Weights of a small mixture-of-experts language model, trained from scratch on English Wikipedia: vocabulary 8192, 302M tokens.
Below are experts of layer 2 (counted from 0) of a mixture-of-experts language model. Rows are named router (the router's row for the expert), up (a neuron's input weights, with its number) and show model dimensions 0-191. Each number is 128 + 24 x the weight over its row's rms, rounded and kept within 0 to 255. Numbers have three digits each.
Before each expert's rows: "mostly gets" lists some tokens that are sent to it at least half of the time. This comes from a sample of Wikipedia text that the model never trained on.

# expert 5
mostly gets: " it", " 2014", " 2018", " 2009", " 2019", " 2013"
router:112145152106132113132156134123076103139144153173113100149119113099138125156119158141101099082181156168111123139088109066149127113126098123137126130160145122103136105153102109117155128118138150082153096151167132123110142108135102156120149123152124118118140136091109179125126104101133112130142154097108081112142110106179112147141168156133105124106089115160151095138107091131111128075157132146108153119134133109170151121133114091104096175099133152135165100134083074130124125099117074121094135120115118150115139141104136135127147145194106129111136150144178124132140145123128125157
up6:173106116093126093131125129130179137128108070118126146127122165122148126171141083110100154124141130130173096121161107122126162129161132137093126124137152134090098099150142177148145118129120153156143151069123138156166106143130091100088136090135144123113128166167166141084127147190128126100146117129106125140111136117128136131120084123091141151117137109137081143162113149128141116089105119103159125127120190127119167128140152139131122123126092139156159132114099140114109151100093133121169152105122173152110094130115119156116128109094171138138110173153111177077143122135135141122
up7:104150109141112103148107116128127148107157092131095116114089137114165160111126110081111134103141149127072129106150085142111103125118143119079173118161130143076107067100128178160134178144110135153137082165131152167152127124110111136151100118121132107116146103163140128126148166121128141131129144160109120122107179128096067145111115134117126135104139146064153167134136142087149088125130122121137114153102117122152090091135079123129151157147141108150126102133074088136129143104123102164140135119160163133102141089146113108091145142148143123134134149117108124124094114161112135127
up8:165103117110120146128097140126134166145147132176119109153113061094103080140122127132128115125106184125120110105128103145118114141130129142131115110123160133143122138158168152112133176130101136110096110131101118090141125112111128118081144117112159135141167146103117106070135136087148073139153169140119134134121108172121100120105119116118112122104125153117149158149145152118127140116140137150084128145064118125159123142147097113152117133109163112109118177138121139123116171179151092093146144188160162106102130179121134116134169140172096075118141112096166127140120130128141109104
up9:110145092141108145093128121139114121141125146129168142174157076115160127160137106117100081116161129130131137110112159096144136152124093134121092136127130141113090095116101114114130115104163081116094172097161147124136124112125138138069154176184135096141153112105113079105154189125120121132101092123132092107134118127153129097140123113125129138142103114119156143107116090114112179117154162123100153128120121098126104113131126118104119162157131121095155094142072115132097094165120154095111121155119147118157131172124138103159156106149091113091102150151185113147120149126111116140
up10:126146160138122059096114154146150153125161140149118108146122120110094137158120115140110132125155169147153141150157108147097145138123128148127137108142126151120110123083134164156130157088142089152097145156123124139183125129124143098063093134125140131154110144092128142161158125113158132113159164116159121103121088116114106094107115132080147154133119110132116087147121119156168158116134153131123115103147150132112156166111114141142098086130111130084127119158072145138138109132132133102129119101145163170143107134151120084121128155113124068077136155146117165116101069101178109123
up11:145138130147101092143121099157104119151135117144160108156123099137126159141130070134138143112123126136153087084125111170060125138136128093141135155112127115126109148170113166143142106141124131141137130161117147111095117161116138137114168145131136124168125138165127120149145139177126118116128137101175153105172098127134153118144148123114084087141181142147118120130128188105132170153128120063101085127114100157171113137125128125154090108117092126109145144127137132131081161143137147133156085131141121148141118122180087130171103091119095134108157147124082166095156128146126120146
up12:095109138142127109122129113155132144111147121136104103143131093135120125134135133095127126139135211114121096148141101114118145113108153112117135110121163188075095085147131133157124125087100124088125120150114132151130132132195138132126138136151135100155081138137156152133107125131145096139162147147119141124137106096155093148176075141083145157128138149096118130133109153166173118120148135118110114108121153116114154153161089121166148104111121122117093118159095086087093128135128154114151140178146138169139121131165113156087140130129116101095142187112157163096136088122120147108
up13:103140125149135092151133106155119168116120101102167128159133090155132143101213140129135114142118110134122122087096133152133113124134140094137085105156135108081123095119149141118132161082145133175135085103112155113113163095138191125120116139135128108169089125108145115091098148109149150136113054172127109064137160161124173146126159088097118127122146142126132129115114157100135087106109129137161110135119133126143117130110117126120137137152111080142144087113120131110140131124141110161178157149112133098115114101124128090149170100160148120124149107126153139140112125121136167126
up14:101132126155117171141121089128144139109181122088162109152141103113117140136186173150158115089160134134098140148136137133128140147092136172125154115144125154121154114141149125119134102131119129120113169137103078116144164144165159106145141147112103134141136096150126171153103148116118114147111154108115150137132151068109154109125122152118160132098115183118117146160128129144102088125102138130173160138126137100106128151139165194141145134075143123090102140162142137158124144101133108158152142104141140117117123092151126171100145190129166127072112115119151163103155105128108144111
up15:105131110160095150136101137126119166090125158144106144151189120104127091114125121149121095140155155148094121153097173143143162124088114149139153156143144119069132141152086118157129116149132107095125183114162122126126148104113106147079107162141141137104144116117120094156139085138113139111109138111090113159155139163119138064115145118136145107130109107134108101139120082119111139068141124145145151099133136109113159104169107107101096142127116104125145078177137119115116095128106130057121149107163133127183129139118137133147114121139094151113100157146123124143123131091100111151
up16:163121088112066143136127136161139126147189082118107101118127124119136154103155120144149148141165152125128128121147092142101146155137143105099106123171138155088113129140148117137090172084129105116103151150145146147113122153136116147113170100168131109135104154138143132125091101143158103121173111174124150103135127124150139150144123107073145133106145139105173146109126163131127104086148154077157075115102166126107099121131136134156133108101108079117107168132103132114128106122131140137189148178131140144113168117111121123115129116105134124107116155111139126085179104111111172141
up17:130102131199139121138112180154120133125118150108156135145079122116120122132105145159131141148151120135080091137147087095112102108117120130168117136128182146152098083123119160149124142092091132137138109130129133132072146094144074115113158138140106150128123144165151113165112098126101120120143109190140121112173123105133156154157135110122099174091100082101156154174125147120131102125125124083113102141062145113124153105129102141105167086094151160126140129135138122143118122107166160173142127085149125156145116124162119141112116128109129122135138122099106101128111111111106116150
up18:096142149167148130115138064151143140123142129109164130078139159127141120181094119114168130125139120094090182109136144145144151128064113132138099129116156159125103134137117158180127124093126086150131152153131075151134125151086148106135142122134149145116106160191126183107125103124121101123156164153137108080110094142143121157107093110136115158137144103107119138118155118117184100132111127123115168084101137112106122124087136137087151104119092137165126122122141128120140129130148112115147135125150108130142103147107123133160092139080151114140117146177114125067136128121126136149
up19:125124129111125142149132174144121133131156094127141119126119140124128094120147074117162173130119127144108114141154122106106142139136117156105145134124121171102136122111096151148120137100138119087110101114139153171108134127115165112122156136166167081138100163143171168158107146129189131115172083149142100107108185077148117131157116146072144141118144166146093098148150106138173158131193117130116133143121140151133110107159138112137156112142160087164140092103110124164099153118077136133115126147117152171146140166156138113143126149137131144126157143085107121099147159106129117138
up20:138163150112099106140113150152158133170120179098143110105122132118112149123142138142171108117167162115110107138146133107114132111085127204150126133107178115122125069127144114121116143162089122117129128073118107141185150116128112131107137150100149138107068168113162172087137096087122138117121108097163126128155119097144151111156119091121135115112129116143140121120119121104128114146151106132151130174101113088133147085170130115177101111132128134120107150119126123148154158088121117122153101141084106125127105092163125117075121176155164122153120129137154162106123129118127108108
up21:149100110133106112158155104105182135182125124126116108095138154085085071113146079114108167107137147131121113118126118136121100115090180099094143096107125115127158153084121090106136145125138155136124129120128120130129138156134101145123134117151131111103091172125136085140149163162143081092127156188112167124125112127133103107131053169132148156134179164117112130141121111148120140138134091133137134110132172131146122097078139139122104146107089158132122126107106107155122107116128131129177120148086122141169133144151134143129106090117109144126154115130147170151122089130111102118
up22:142119143148151147085123161132117102159104158089096116095124167150127105092112167140146098131135134136151126113132085157124165126113135127121171070144113145133091078138131136122130166115114101147133149160127111114170126155122123110130155088156124104138132161116129099148108149141120070122123149129136124133115120159102114155162153139117146141123132139103143112121084106133110125103141114104152171148115132168084114094123107099138145116061124147137143156144148142133160154104174103181102111124060117108097146151143140118120131091060116065157106120142131124126121136141143107100
up23:103127106134121098090137173133117141139149154110118122134135149154149143119148162104125119157174171069095136110131151128104123130071102134105100171147113116109115118164129122105148127125145104124114157145152154099119121102128125148131102154146159090108085119145102090120118122095121136133119094123144110105141144120133108136136143116117118145126131087142112113120118143123155187077128129118088146164147137078109120091149112129157104149135148130123157114122103140165109136207094166072105141168087106134132105141128144101157100092155162134122129176142145129131098160134196115130
up24:142131108125085135127137128133141109120160139161151085146136096133125092132101117135102106112119121073155086103111112122105129137169142207107131074095173172139146144139143201125117131124100160118108135142089131115131145108119115103091197141132116121150162112123128124102138151115156099164150130139161125133108114148121120173119112106094127129126135146082138123146127185146119102117087140128150122151116129134143139162127127125158119127108174115112094134089113132138098187142114134116148128142159172121139124150150122151117174137158125107096159164112157115131113131169123093092
up25:122133093122130104110161130129105139146128143144100129162173144129135110086094139102126144169231105131129130151142124139144168122111135165147098089131123116114128080096107133116110130059173073122148136123130143141117127113140149144131137120148108140134085140114157162130123132170112123172132130100131117169138120138134161104148115149127138139122140124133086147133119116119122122134118107145116144148114173150096117113110132120137205111122093142133156112199113110111087142158119119145115081131116096148160096083104131139161110117131133115117127111156121123102098141064159120116
up26:083118113150106119195113178143144121132117117149112132115135112118124129128138131146146141139115118164068147141160138107119146146160126095104145122059131162113109142132097100121112199118138126135148091099139118127116139137107059115119085122119123125096134156146173138107146134132132127110110118162113144133124150154130123086134082109154090159104186104094099164115144134113126103150136118131116159095143155095123172140174129146108151101091060159144145124150142089131141150117118140132134123159160124123158145147099131137107115130125105095154107100110123131116086114095098155129
up27:123112140118106148091143129144105171140137125147098091112161143084099086143091142121112109109131129147072106171118135112139143112083119135154151127151125133123135090133098098116153094135102177101162152104127145130105153115086084155091123129103110151109125169127111110104105121135133118181120153129109115155093173137135136070123133138142118107157112170113131110138128140148097135131146102134145125144101138103153170128138129145122074158154114131142141122130105117166090079100127158114122112136158125142158081121111139168127124144178115091140109127153134121133187119083076128094
up28:160147152187113093114142132095111123133120120147106124101139126130118165128148139132122099172112173116138122132105077100125130120129090166157123124103145168110144146126145145172130106101121105143094116177161126142127116094150112126091083097111184104131138109141171134155124136124141124125151121156105094090094146145090114151144113119085088149118155125113138087095115126174202120134153135147126122096110139133136154174160106180155104130149116101093121130149115105111131144116078113133117128123108170111167086075136088126148138126104135137118168155143140126143103132122122126141
up29:132135128119109160133098140153149134129156115115080091142139127126119133122138127131114121132180198123129069133164098150124135111112179130132161121108152165090107099129105127168112147143093119110113131147100159137132115131146096149100108114142135123158105162116138123120123107124155062124188136142102129112127116114124118136125078131068150140112145118078134121134156133127153111085186124102112130122107177114129118123124149164172120094057114096124086133139066080113131130132121120114168139144134142144126097139123094084128153123149121098093137162129133130129127102120128135139
up30:125065157162125117095119174166116169137113148122133144147143140142123148073118137084147114143111124138114085112109136104075133107074184176139107087122124154105099100187136123129088118115152148116142152119155167111117127126137118142150099134159097141147101106152125080120090127126168100154122146135126099117116173125113127094120168126135112124118128120116190136126068092150120119154127126134149141131143182084075134131108131138126114134134085137149109143170123080134121103103152144128120168122129134151122138141092114123116108148101121116130117116143118107143160131128116168147
up31:167098106157108087110109152147103157116138131136181111188115115116127138125129138134122086113108152119107116122112140103128145106080104151136139110120144121087125107167125115132153146147127109089168152115157148156089097093124136136104132156168138115151155146105114119088160159102130117111105106115100076147136144110125126104146170116132101139104085107132156095114130117137119148084104160117141152110115137139140145127127115136108097163063112166140147054150087089142138114152122146128121119135169142142149105136104143124127162129167089098132114131153181123127151077090121108141
up32:085142075153120163156138140109129166178136148090100155160112148132108173106136126135142144128110158095113146152136115111149132108144141093161119082138145130124139128130091123137119126125132125142091150124099133145107113124182079170166131152107086083137131128160135121111088157143162123168103110151097150146147140134104130107177141105088156120117130102120122099202118133089128139133123086138070123150153159115108148132164093113101108144143139117136128158121097129145139101158128125132156146157167116155147104102129123094122121158142114153124098109085125121118156160154084134146
up33:072082133109100117117147142155145130135147148123115117132119135148140123122156126093107134156133140112149068114131099142093128119122132155136143122102146119115121132119152161118117112090126114131099146122143125098190116096144139123149097093115165141167096142139163116129135120115151151116171081128153120126131122133120114131133110105092111142121118117103133104144156111147175160104143098142095084138109155119090205132185132152144123105152131102124099164125088133090103119183137116088123197126121138130123090179166108111151119081141146091128088134142112162142133156107101146119
up34:149112127167101131085169126131155131109117139073119133099120100114136140114113140137137138150163092143129141126126158138134160106096112137145109145128118113126122099137155115125082136122135115177100082108144127112148119156167165138125132155142143132158122139171129117128151101150137129111130131119104137146144134110067121105148090093138113108169153103105083162168111092131140104094112146116119079143166105088072126172138150170083129115149128108127127125145172086090145170183122151195151133129138107124158094172134130095112125125155157113115117146143138121114120095092116110129
up35:172131132144116116128140119123140119097076086121125055120122094113147132143109167142153071135136103114132098125160138072120149114136097140143165133150124122044140094104137135111149117114113137127151115146136164142113128123139117136093127104141118129142115135118121158125116111113122131102133140108085134133168114128092089156171122153086129112152148080130154144110124127162156135124115125142133108165140132182107162180111148112120154141152117130155134097125130113118127112101104118154137127119169101116164067114092121131107177138116156162129142102104167129111181095134116162170
up36:085110134104115166101148102113123155138163084110095115130123129145098144155120089153121122136144144112153145169106134160127150136134138070129109106149107140133150135096111111140151103123149146138091170140149135131124134118212142127141102127138133097206129120131150131162088107111140135145138124142119150096112094101132095120141120102112131123084199097102097103153099133111141156125139106118114141084108144147118152146131139108143118128132118083181107120144111127120172074161140156122137158143106116162148093063123110116147128122089109108128146124099106112128146142118152122169
up37:182158124135145111091113164151149124122151141201110125156162140097165134134098128116136134153123141132153108169152117181101109101110178154166132115121149130152110121140172111147131164161103075152094161161141157153111095174145069136130121113139104143140121151114158136155107145171144121098128142180138127157149162136133154136156100121114154147100102112145099139154143144128172125128109139131118123112093159098098131141159128115126113101116128114133148162164130124137124125134188118107122133124182172128152133156168132119100135138131119121086112162151104118140137148106116095119
up38:103166192146158125097118123126124115125109111109099121162089106117151140153146131142161138120125115086119141133120153164139124148131102120125145085156124128107086127072122163135124158072170076171129123099164120162116067129163122138127115117164137105164101134143116132091112136119090111123130091109128112106154117105109136115117151121148128137079146125134126163121156083139166142094163151174105096109063175095123110091159112145105147116142094088156133160112113136140160125127146148087141134151107152107157135120149117140115117125123092113133107145149145154138147114106121117115
up39:155148120095170132140131075118125097152160111127112085159076141120159181146147183137106130081156149125137117105141149092147107133154154105114112099112145112101151158105107137121127143164099152121129111128123091119107143102107176144165170125132153110137156141097110169122125130091139107148153087109122115055115141131159109145159123118103136123100100161108122105119090124150122132135113091142152096131129112151169154166106132100122166131121156105115135088103122098121125136103143078144126120122141161125133081107120102096112162135190132114149141120094150161142141134117139153134
up40:071126092163087123134132108134152105098135121080142148123154139164114178132138119113157103163208129108124146121122158109157165117132122110145130153063128148093122147106102124126132108120137076126131145128135146131138132167160115129126136138156150111144126107142142121158097120141127141098145093135097132126113121143156114133133138085138153182140127111127104169094055110106105128116189097093113123139144098123063172128124122109130139123116115099139131115118130152078116135167153116121132171118079105137108099149140116122130134106080132124135116166167103126142095137138149126134
up41:143141089130122091108125111135112229120107123142084114135165091127121119102148145136119128116139121140090140132130131115100129120100185127158152123134103127120142134119087129137098128093152119113113132140158118130144130139092148139128103161122105115178138121106146099101084100099115138157141133123065126134151157139155177110106143109144178107151117171145093106096157133105130163141133147158146161139095118139140114112127121107124117144114137146129120157160080101118156113092130097143146121113116103171112143130179085169149165107179107106098144115172146092130144125106108148132
up42:119118127132133112114110130116142121170145109145089136119166130157156150126146091117165163149151117111123124128107105127141138108122125134146145113138174124133127124134136135140138086164139135162149113076161130164129114160154137112124108143153126124101108140104152107129162110134117146135122113127119158164156157138160158146130129140129102157105154078151102172105134135102111110134114099146108083112136197127172117103126136183141140128149104148123169128122128115124107128122152162120173160100092118100132111105161148128201077127050158169155145119140127116082098113130179175114
up43:138116133098103153143149127138127109113114143139079087075133124105122103153151108085086149157124169118151099154105110146142142120113173124102120159113102143099151143147126146145116132095112118076137126145125158152093110088145139073139148103150153120122121136202124139106091172124131127136163131132130124134153147122138108166116068136146163146127134157106155134093146140145101139112173131136161120138093117105123122119139114157110164127142113135132116186122148108097131093163133121113142115196086112112107166104171102116160116118112129138065095147114102128134141140139108145144
up44:100139144109145136081131067139115141140105133141150134111172109141114171157121116158150097119106133070091150152120141152158117102097152112092104085130118113125128150081170129169139154148109110178139156116109125137113095123126123138153153146108140141146109092131161129141093161150122131125161107156077159091117082112107117129093122079142099117135145088099146120081146135127116173140165127126107109085136154130186118126150109105104131129144127140115113122116094129118147146149104105132118081109135144096149153134140097124175136135145163154157103106177125155102141119146131167130
up45:168144156140136144145089121133139107151112171093137099139120100140127152139091119160161174110142132163129113143120148170140154123102128114144117088127147117143068105157109110133087106153159122150135147113103135169131111165179147146174107177140103142144104134124133145131144159147129133124155158131183126138168110114163155097128140130152162161140181130111101197144123122138137106130115131132089157114109146102150150175139125135119100098133096146148102110154143116107129132112147114163183110088097150139129090109148112107138132148082167126168172125112109132102109132129130141109
up46:125170139157143144145094146137147176124145145114122116157139171129149156156153170164110142110116153137107104152145110125088174146125113137157102104154107119093153089093118117111126101123097164129131095104120170125135153166119136133120087127101142138112078161115131143115139083195106131165088093150145131127150118127149124091098132107134124105115148131108144109135114107120154141167098102148127108091141215118108142150134152114125130114138103115162127132095109131119151082095134170114127122095190116111151117104097128142121150140118158131150136117128109164136159117133112182117
up47:112192118143139145117126134126137145124104161128121144138099128119147113134155154156143166126145162136137180166143136088109141071082114091144123112143119144107139128119101101146149114134150114128116135121147135127111125120123136128169155178158144115118088139116137094117157157112109130151141130109120144150113105099119096072152123141111110122120154162119118107131136114151126154104163083122168131103103131119142092114175127133091133144140123121108129091175109095105156058073099131136115115108151160115151147165138129122125160114178063113125126138082133096120165083074105136127
up48:091148122107084162104117130116164139165159113138099146129073146152131136083146106159101108130127119151088147189125124115140128137138132104131127124124153123114094131089091125140094147171116130128088163159122104142146098197141084127152093142127106148148119105125116200123132178117125082139125159116116175147122144157113111133130119128126144174104160142119094150137154155092105119116117114152116123109148162083138109127119143170133110119122119151110116151132112132099099139154136147165156144101094131136170102109139107124138143159143134140113141132141079101110108167122108182149
up49:157082177127114130090149158152133134120108142112135129139154131066178117145120155159112143134126131182068124143104119088168100094078124143142165132150144121148094134148082097134132128149134151097152107103124081114069122141094108128110117148108092148108139178136131146130124135141134154129112142113093118142122145119105113139160156130148100110116093080143128106141146087102097113137167146150143129132119128145124144133158104119086097152149094154085142111138127071142159116075142111108115121083149162115137091126121144133109137127147122130156095129146135152123166123110112168126
up50:140117162158117111098136122125175115158141181135134113158131111095145123140137132135151138148160127148132112173097129109145154113140158152125111132104154105090076098109134150145148145157119113156178124105124129162128127124107075063123129138105161141151137182105157142094138078139159138109137167103079153163117109115114097106126115126117110115151165127146135143098145139098112116132106096184142071147099139117115135142202113092118106122131093133158128144131108156150174184112106140088135151138126142122133089109148108148114156144138152114147103125134138113096136127131103151120
up51:105128121177081134161134122147103150120099174128148141130150104141112113108116131148095097143135128148135106133090150092115181104078130137166148149118181109111123115142093108170128127135148112091153143128150136166134151126122106132106113159156095115120149148101113106147134101129119124114100119109073102156119145131139127106129152147138123118101090104133140129129115065133105087121127128126156178094143147117143125109124123136088090136120113162116135086159085096097124103098119127084122176124114148122190142153142135111134114089176097144108080118160162103119139146088096116145
up52:106110147123131172190141138136128115121135110146124113106104146129164135138142097145121155137221131135089128137139120155159135103141191100127165127126094114117105136102091152152125132135154114093135120135125124194122125144171171130149158124113140093101088152088127144121049105147127138155120131122126162104125110161148095144098036112117172133132118134110138110109101120078132149149116137138114099108125120148149128121113119119104161092132128098119124130140146111116099098070087113110119127130131125107125108112127128141147128166110115160107101147107093139130121132135134138147
up53:084064115124145132130104128132170105135094147147111142150151101128139135092141134169140088125165148109141146137140113106125130134127158177147156125098132186139125153156083174150142142160094106122131117094131126103112144166128150071130089116122116137097148161110124087121115129153162104132157120152148166141125135136153104124091127094145105124135144129133126126118136130118143145127139120102131151137131121097146121127165086117152096062117143140112137160116141139103093116121083081131188102156173150109107134161136130147115152119106072065143164137148100102135129142153117152140
up54:147160139109128144129154165113130157160164133187066086119143140060076149147099136148099131114136109131090113174122153117156128125126115103156115117135100128132148082124146144114156119142089152112134101129149094104116155152103079162099087113091136130110130140160115136112091148132131123186117154145099126162126132117147135074104099146103138113135137124129112146140108118151113113104169109127077130149116116094102172158138137115124096154163091082127150130133130105117100121116125103131127119114154141155169124109102143162122125141155152117132123142165135132144161116124059139118
up55:098160151125143123129138147173130119161142142115107142121147156157090112133144117144099166125114147105147129116158094110107108104080170141075130088135125153149079114109120106157128112123121066116119166158129094138148110151129115122156208134133132135148123125139125128118126170112125136148145140148126163090093089118095156130096101163137151114127132160129138136106141145149136155164146145124133134097153121146176139133120124093118158129164112132117085161151071165106130134166136161130115131116109110161136131161180131130147154111136094078093095158150135141116185121124091138136
up56:132130119106135178169133091116144114100135150109117092085120128106149108152136118145150149109172199124140110137115121160161148134159168123101127136107135130120128157129094152129134111134123140058147140121099116164114127109154147089157161114094147117101152150149126146147107201108134093161163165116113149129129088133147108154129094123102180130154133121091115144114094147136124142121161157106171130129110120129129103106125115133105173134148130123138108175097123080121163103114136104131152135175125121121090146107122106150148118143121111145102095131096106159122203132131103117144
up57:123109133103087090119145131121153146149115077127117144132113115132111104115169109151148151121116124087104149134137092150174135129093128090160172086120130114116116175087101146146122097130172093134101085150141082154128093136124142130135118128140126110143110125122135081148147150126133148079103137117113106114117115124119134109135104123148103115147157160141105136114155123186163155148135129092137127093116136102111134137113094139160108114107126146134116144136160127142101143110114135087152110158132147135198131105123120170058102082109088087112163174145141144099148092160089141125
up58:148145140155160131137109163138123137137101147149100145140128129073093146128122160092152129139105148140126134166133119157035107152115128099141114128111115145130117128116127150175109121143126128108115153175117104116141114167123106109092138157146115099174136130160121125134161170143132126127100160153124112116131124131103153063110141128145163160082179117146144126112148118148096137166096123132126138127135127093101118159151125139138105123117125105077143164180110138117173103168102139145113113116095137130148115122172128086152138135163098065102112148143090111130129092080112146136
up59:149141098107172114162104154130149126115137059154131100150151164129162115130206109140119115129138131130127160144150109138095180104140135101146120121145124144093193128129118112125107126148130115138128107142160087173117089124187137134095164130119126132181138127134147166142066121141149100142131115132122166124130148132125133087131110131091146137120129152082124115147133150139177161072169139144105110125136158131127138139195138135120176114093122099129130103128144131140113132147126157123126117124096154128108078134151140164123154148145112157124151144158102149111128110120172147142
up60:098145098159140140137095119130125084098155115102137118099161141181135155155138116175134154115170136100152100119139171116074132089156134116148113139091117146129140139105103121127130102132149100137119096165130120184157142147129125166120141112136099102155117135147145143149139126112121104130143084114147164085099123132126118180121089142080140110129125116111105142079102111125171114141191148117100123096096117135157122160112145125139109067135127107106094126141123112079144108105145119139139133132140143146141152147155121131117169169131098094138089117093148158110129126146180121177
up61:151143131138126157108134109144133128122114153135139138129107115146143140146097140110180115125149129084138155150138113085119127133140127147142122137084140110110137076108118150160135128118143084134146103139144163129157123155146153176121153167161155127140145130090125097085104163117164119157226158119164143108124115120142122125131094096122131171149131099137141131054156158126126108120156109132103073119144105114138098179130112147143138121151143118104062138127152098150157103148107102122127100149135158112107119112123102117129122103157131119066098093110136156094155134115141132161
up62:121128158134108130125112179132112108108154098128115158135137127148083117158096131138127114160091131101152139135171157126158121103141093184117130105118118150112152136094181109099131105119139096134115103115171153169128090167127123138130102138153171119134113128127128123116128141092122102095124125134132179144158146125118100080144094113132105156149113072112137164091117139095150063142143110147108099065120144131131124129196133077109105150132131158149133146121129127109121122147129138075135138089147160124154126139079151138149099144095081131114141151139142118105103081109142130129
up63:129127163163132151131132102114133116152155122135122130143128155091125112122121107138124084129108147106180113203126111093113168145130126128156141104141141104176108136117169143156116097112155125078135146123177101131156094135163142144090150140093135080173138124109159114129153157108156096107103121137119186135102118200112097114151099106115122128112130112132118097119136106066116118152121130103118137107096157114161151167182133128133161126143102162092128139148134161116159100088167171149112119138135174101124106143148122099135153139151132133123128118112140134136161125106141151119
up64:116112146138119104106138131152161113154186161102116136143144115128121177128130079114130115164123104133117141134124085113136122095090139173106148064129110124113105135166161161138080132123150127162109157151126101107106122146128115104119157171127117096125104118118123143150136117164153095132139158146150140114128126083105111087122131072125162161073096138115144125151152133160119124098131105097102109065118179118122149142155163119126121116119101119115120144150119103129141124136155147144122147099121174141154107179175109170116119142127142088070136179122107145151141124122144133099
up65:125103138149107160113157168126160149104112124141127140133143116070145113094115126139125121150116121153129123174134140149117146107147155152165141098140119123131132108129101104143105172171128097121091123109147105104183072164118129175147109142090094079122122133137132119117130159147124148098111126139101170141149150175107172082138109107108157137131116131112109132127128110154144123148144135129102109108128143149103149134115098137099140109175134133073112166161115111119142134131138136152138149131177181121142089122176118161116145152125085127122086105161112105149184163143067113142
up66:133173146146152096122122119131150128108146139107114116135111101153096156153172166147139135133128155107127163123161091169057133091125110100133126104113183120110148124073122120152148114142119137098094139117081118162156129119150102093086142109145164117136135134117129170128123069116160133132157165133139130102112087111111120117082130148122126118110132141130124109114160161107152206120143081135107101104126113109134123141122120142148091110076130109143091123127124152118191135164138129149149107135119102156101134111142115128093141127156156144124164168120133131104103110084137161101
up67:119135155158106149140131133148159112092139069169123121135133115146133129094102091106142160126148121142116141102140108144126173137147146129117152097115173130076130140142095175143145167111142113148144141120172161119165091105090123114117121128123083109123117199131152153137139095143152158170173079179084094128106101139129140137175134093102094134141145164133103151126141141147146167097130106097141105109126137143109095087128132133102131115143095107132130090180114140152130116106132103130113135107084148141104116155114117125118103125139140081136137179126092142115149134118120155154
up68:121155162119132128139100068159108168115137084078179150119165167136130133107104103165155090145166133118097154106154137156133108087123097176123122119134132195165069146138127107138111113148121147127146109122130120136193172154146130135171133109153140134120103170121115155144120113131128155112140129156135138102131165138155158143098121095140088124099123110120079155150139132147153120152108134101151097131120123136116120119128107130099131119094123138120107113134146088115165113157183157138133143123134111136109103169111119155134143147079143114144151169132122167153127105170116117103
up69:128144163123097158150142110125125101120173126146092099118121147136130108116135095114123153095155123129127159117136109153091157147152158116098149135120116123072146123140137177155157172111163116162120144083141165124154135151132151122117133127120109103117064156159135110157080106137114118175135072126096141115114106108162132144139124148126119167118126115109150108106115120165151156122127115081154119125144150165107103115094133121120161113117093113152115113105112102131116083142106112072128120093134142188134143126079118130087096155137133092108126112136098162134176077113166139137
up70:125095123122142166155108127181157160131145100126146145149124117120152104085146145093180155128144140138171124149118148157096117143116162140138144112141185184136065114109119089118112120149117142116150109099129148118128132124107085142125106164142070118125129188108134168122133152121149138107131122148170085141119131128168163145124179084158126141062123155138123176140155147125103071132128155131135141117135138098133128136120105133152120141099099106123137168137116131098124099118164099127136135114098134121074138154126123104107098144157146174152122113126151099145098114126119110107
up71:183152159111137092117107156125139111117140103185084132079125116119082133134110132120153145097119182144147161157123147168144128122175139126107126136153117156153127135195159151109133175139110171130119090103137091100103127111129165111143090106085156147106122158109119129137135129148148134116145098137132141110138121110101124133106108127118133112125141083150125129141138124161157121079142140142073125153159106142139125189124092110118180140095128105136155166152156118153152114131126110119126112109137138153107127145108140138139076112107151115165155112116130170137138072173099139136
up72:128140082131141117168065111132143156103122123126157102098114119158161124165143136132143109147131115156117106110144136164103144094136126107107094113157092138102130165103096139173118075093131126116132125144084093149129108154132155147139107091094157114145084137154181158112145095095105125160149116116114149101128075112147153135128094121135115114184171103114085135144112120122168141141131124123109155130099100157139206134133128128146120105103114106136096136122120172119146123148105147130155125111161133162120128182149103120116131126138129068127152160102118144116127122161155145150
up73:102180126136146135094092112191115123135137184096130085144168161114135165165120153119077124085126104135135113108144125169144118109161156132151193091132122126123121118093131120102169117084167120136108142143102155097137112145118096137090138163139136152165138106152147121121149106112143095135114160114166107102127088120100175118134119099140152147166111142108170115138096128160136150136110087137151120155123167166097115104125166104147128126126144117171128113151121105121145151133086141134146119158099147126119138107154109101146135154132135078090103130125098132124154097113122135154
up74:161131112113113084128109146130152120150159145147102117129129090122124136128147133130132138134128189118071107108151090111098111107131107127098139106143193175120099101161122176114102144142122162085093148135101121112149107176122088103096160126125171124159139149141115112091153164101169104141158133117140149099132169169120119136122132126104120121103106153129130111140164152161166149086115126138079111133086126136147144131150098131156128118112140108126103133112114098123150168185135103134148175151140138150129122172152122105140151137193132129145135173100149114102140109122104114114
up75:118092122096122093105149138100109144123209114152102149098135148110162139141129130109073159115164122133164162133125122117135175150160137156113104109146152156117151146098128138131119149132133105150102135153142154144127153108131119139117121127101151090103136189116121113150115113162126126134193138117117120088121073106145163132123120114110120144117126096140116097130130096156138117104141101095151131083129160187081151107114147091141129147137103124178147077094122124114110105133133095104110131084108161176106162118086123113144099149154122141118132124147107132113106133142150159173
up76:111104125143161121079099147166115127150134151124114118117155145118070156124155120135123127125126149115150104146114116156135139070106148106107123101131158111147139143130148119168116122120136076182121149165121132130150092113134110144149132164112136136125122111119202150157082142138188135102154131154120123104106104110110128157148140110139118157097116121085168102153167111149168141106162101116110144115140173171100116149117130118130185117104091135139119113160139152090106114164139102152107161086133120142098138149123121096160099140146158156112108167145115128128134096162154163164
up77:154153146135108124101111124126120144145150146141086139141187100091116096135122139152133134137117170203093164114091147128160137101099129135102125169166111129142121142177085105126130164105110125094137143086172102127091140107092141142097113161109126161110123111123108137132117138135118159107074157111096103147159135149128134079146150159141127110136115141146135126140128101139108153099132141129135144141165114130147104119183113124094110146135118104114167125201156095165138077095092140099103114120139129122182115137082146116116115141146144132149130137129141171161137115116106112132
up78:098176101155097121124140147134153163116192164108098148172171139133113099119119128114128106128155162138119147113160096148118136094123133173114158113135132155092084099124137153155066168115098121110121146149146121106098142160165125134122158162118147096131086133127178103126082143122156078164125117125128170105119094128137148155128116154074190146130129121101122132154143130120129154120147137117105157084079175146103108169135095135142139140121100131140126113124107119102127100119121138130147141124148141140146126154100102085146112126126138099119131162102125142126103081127126165144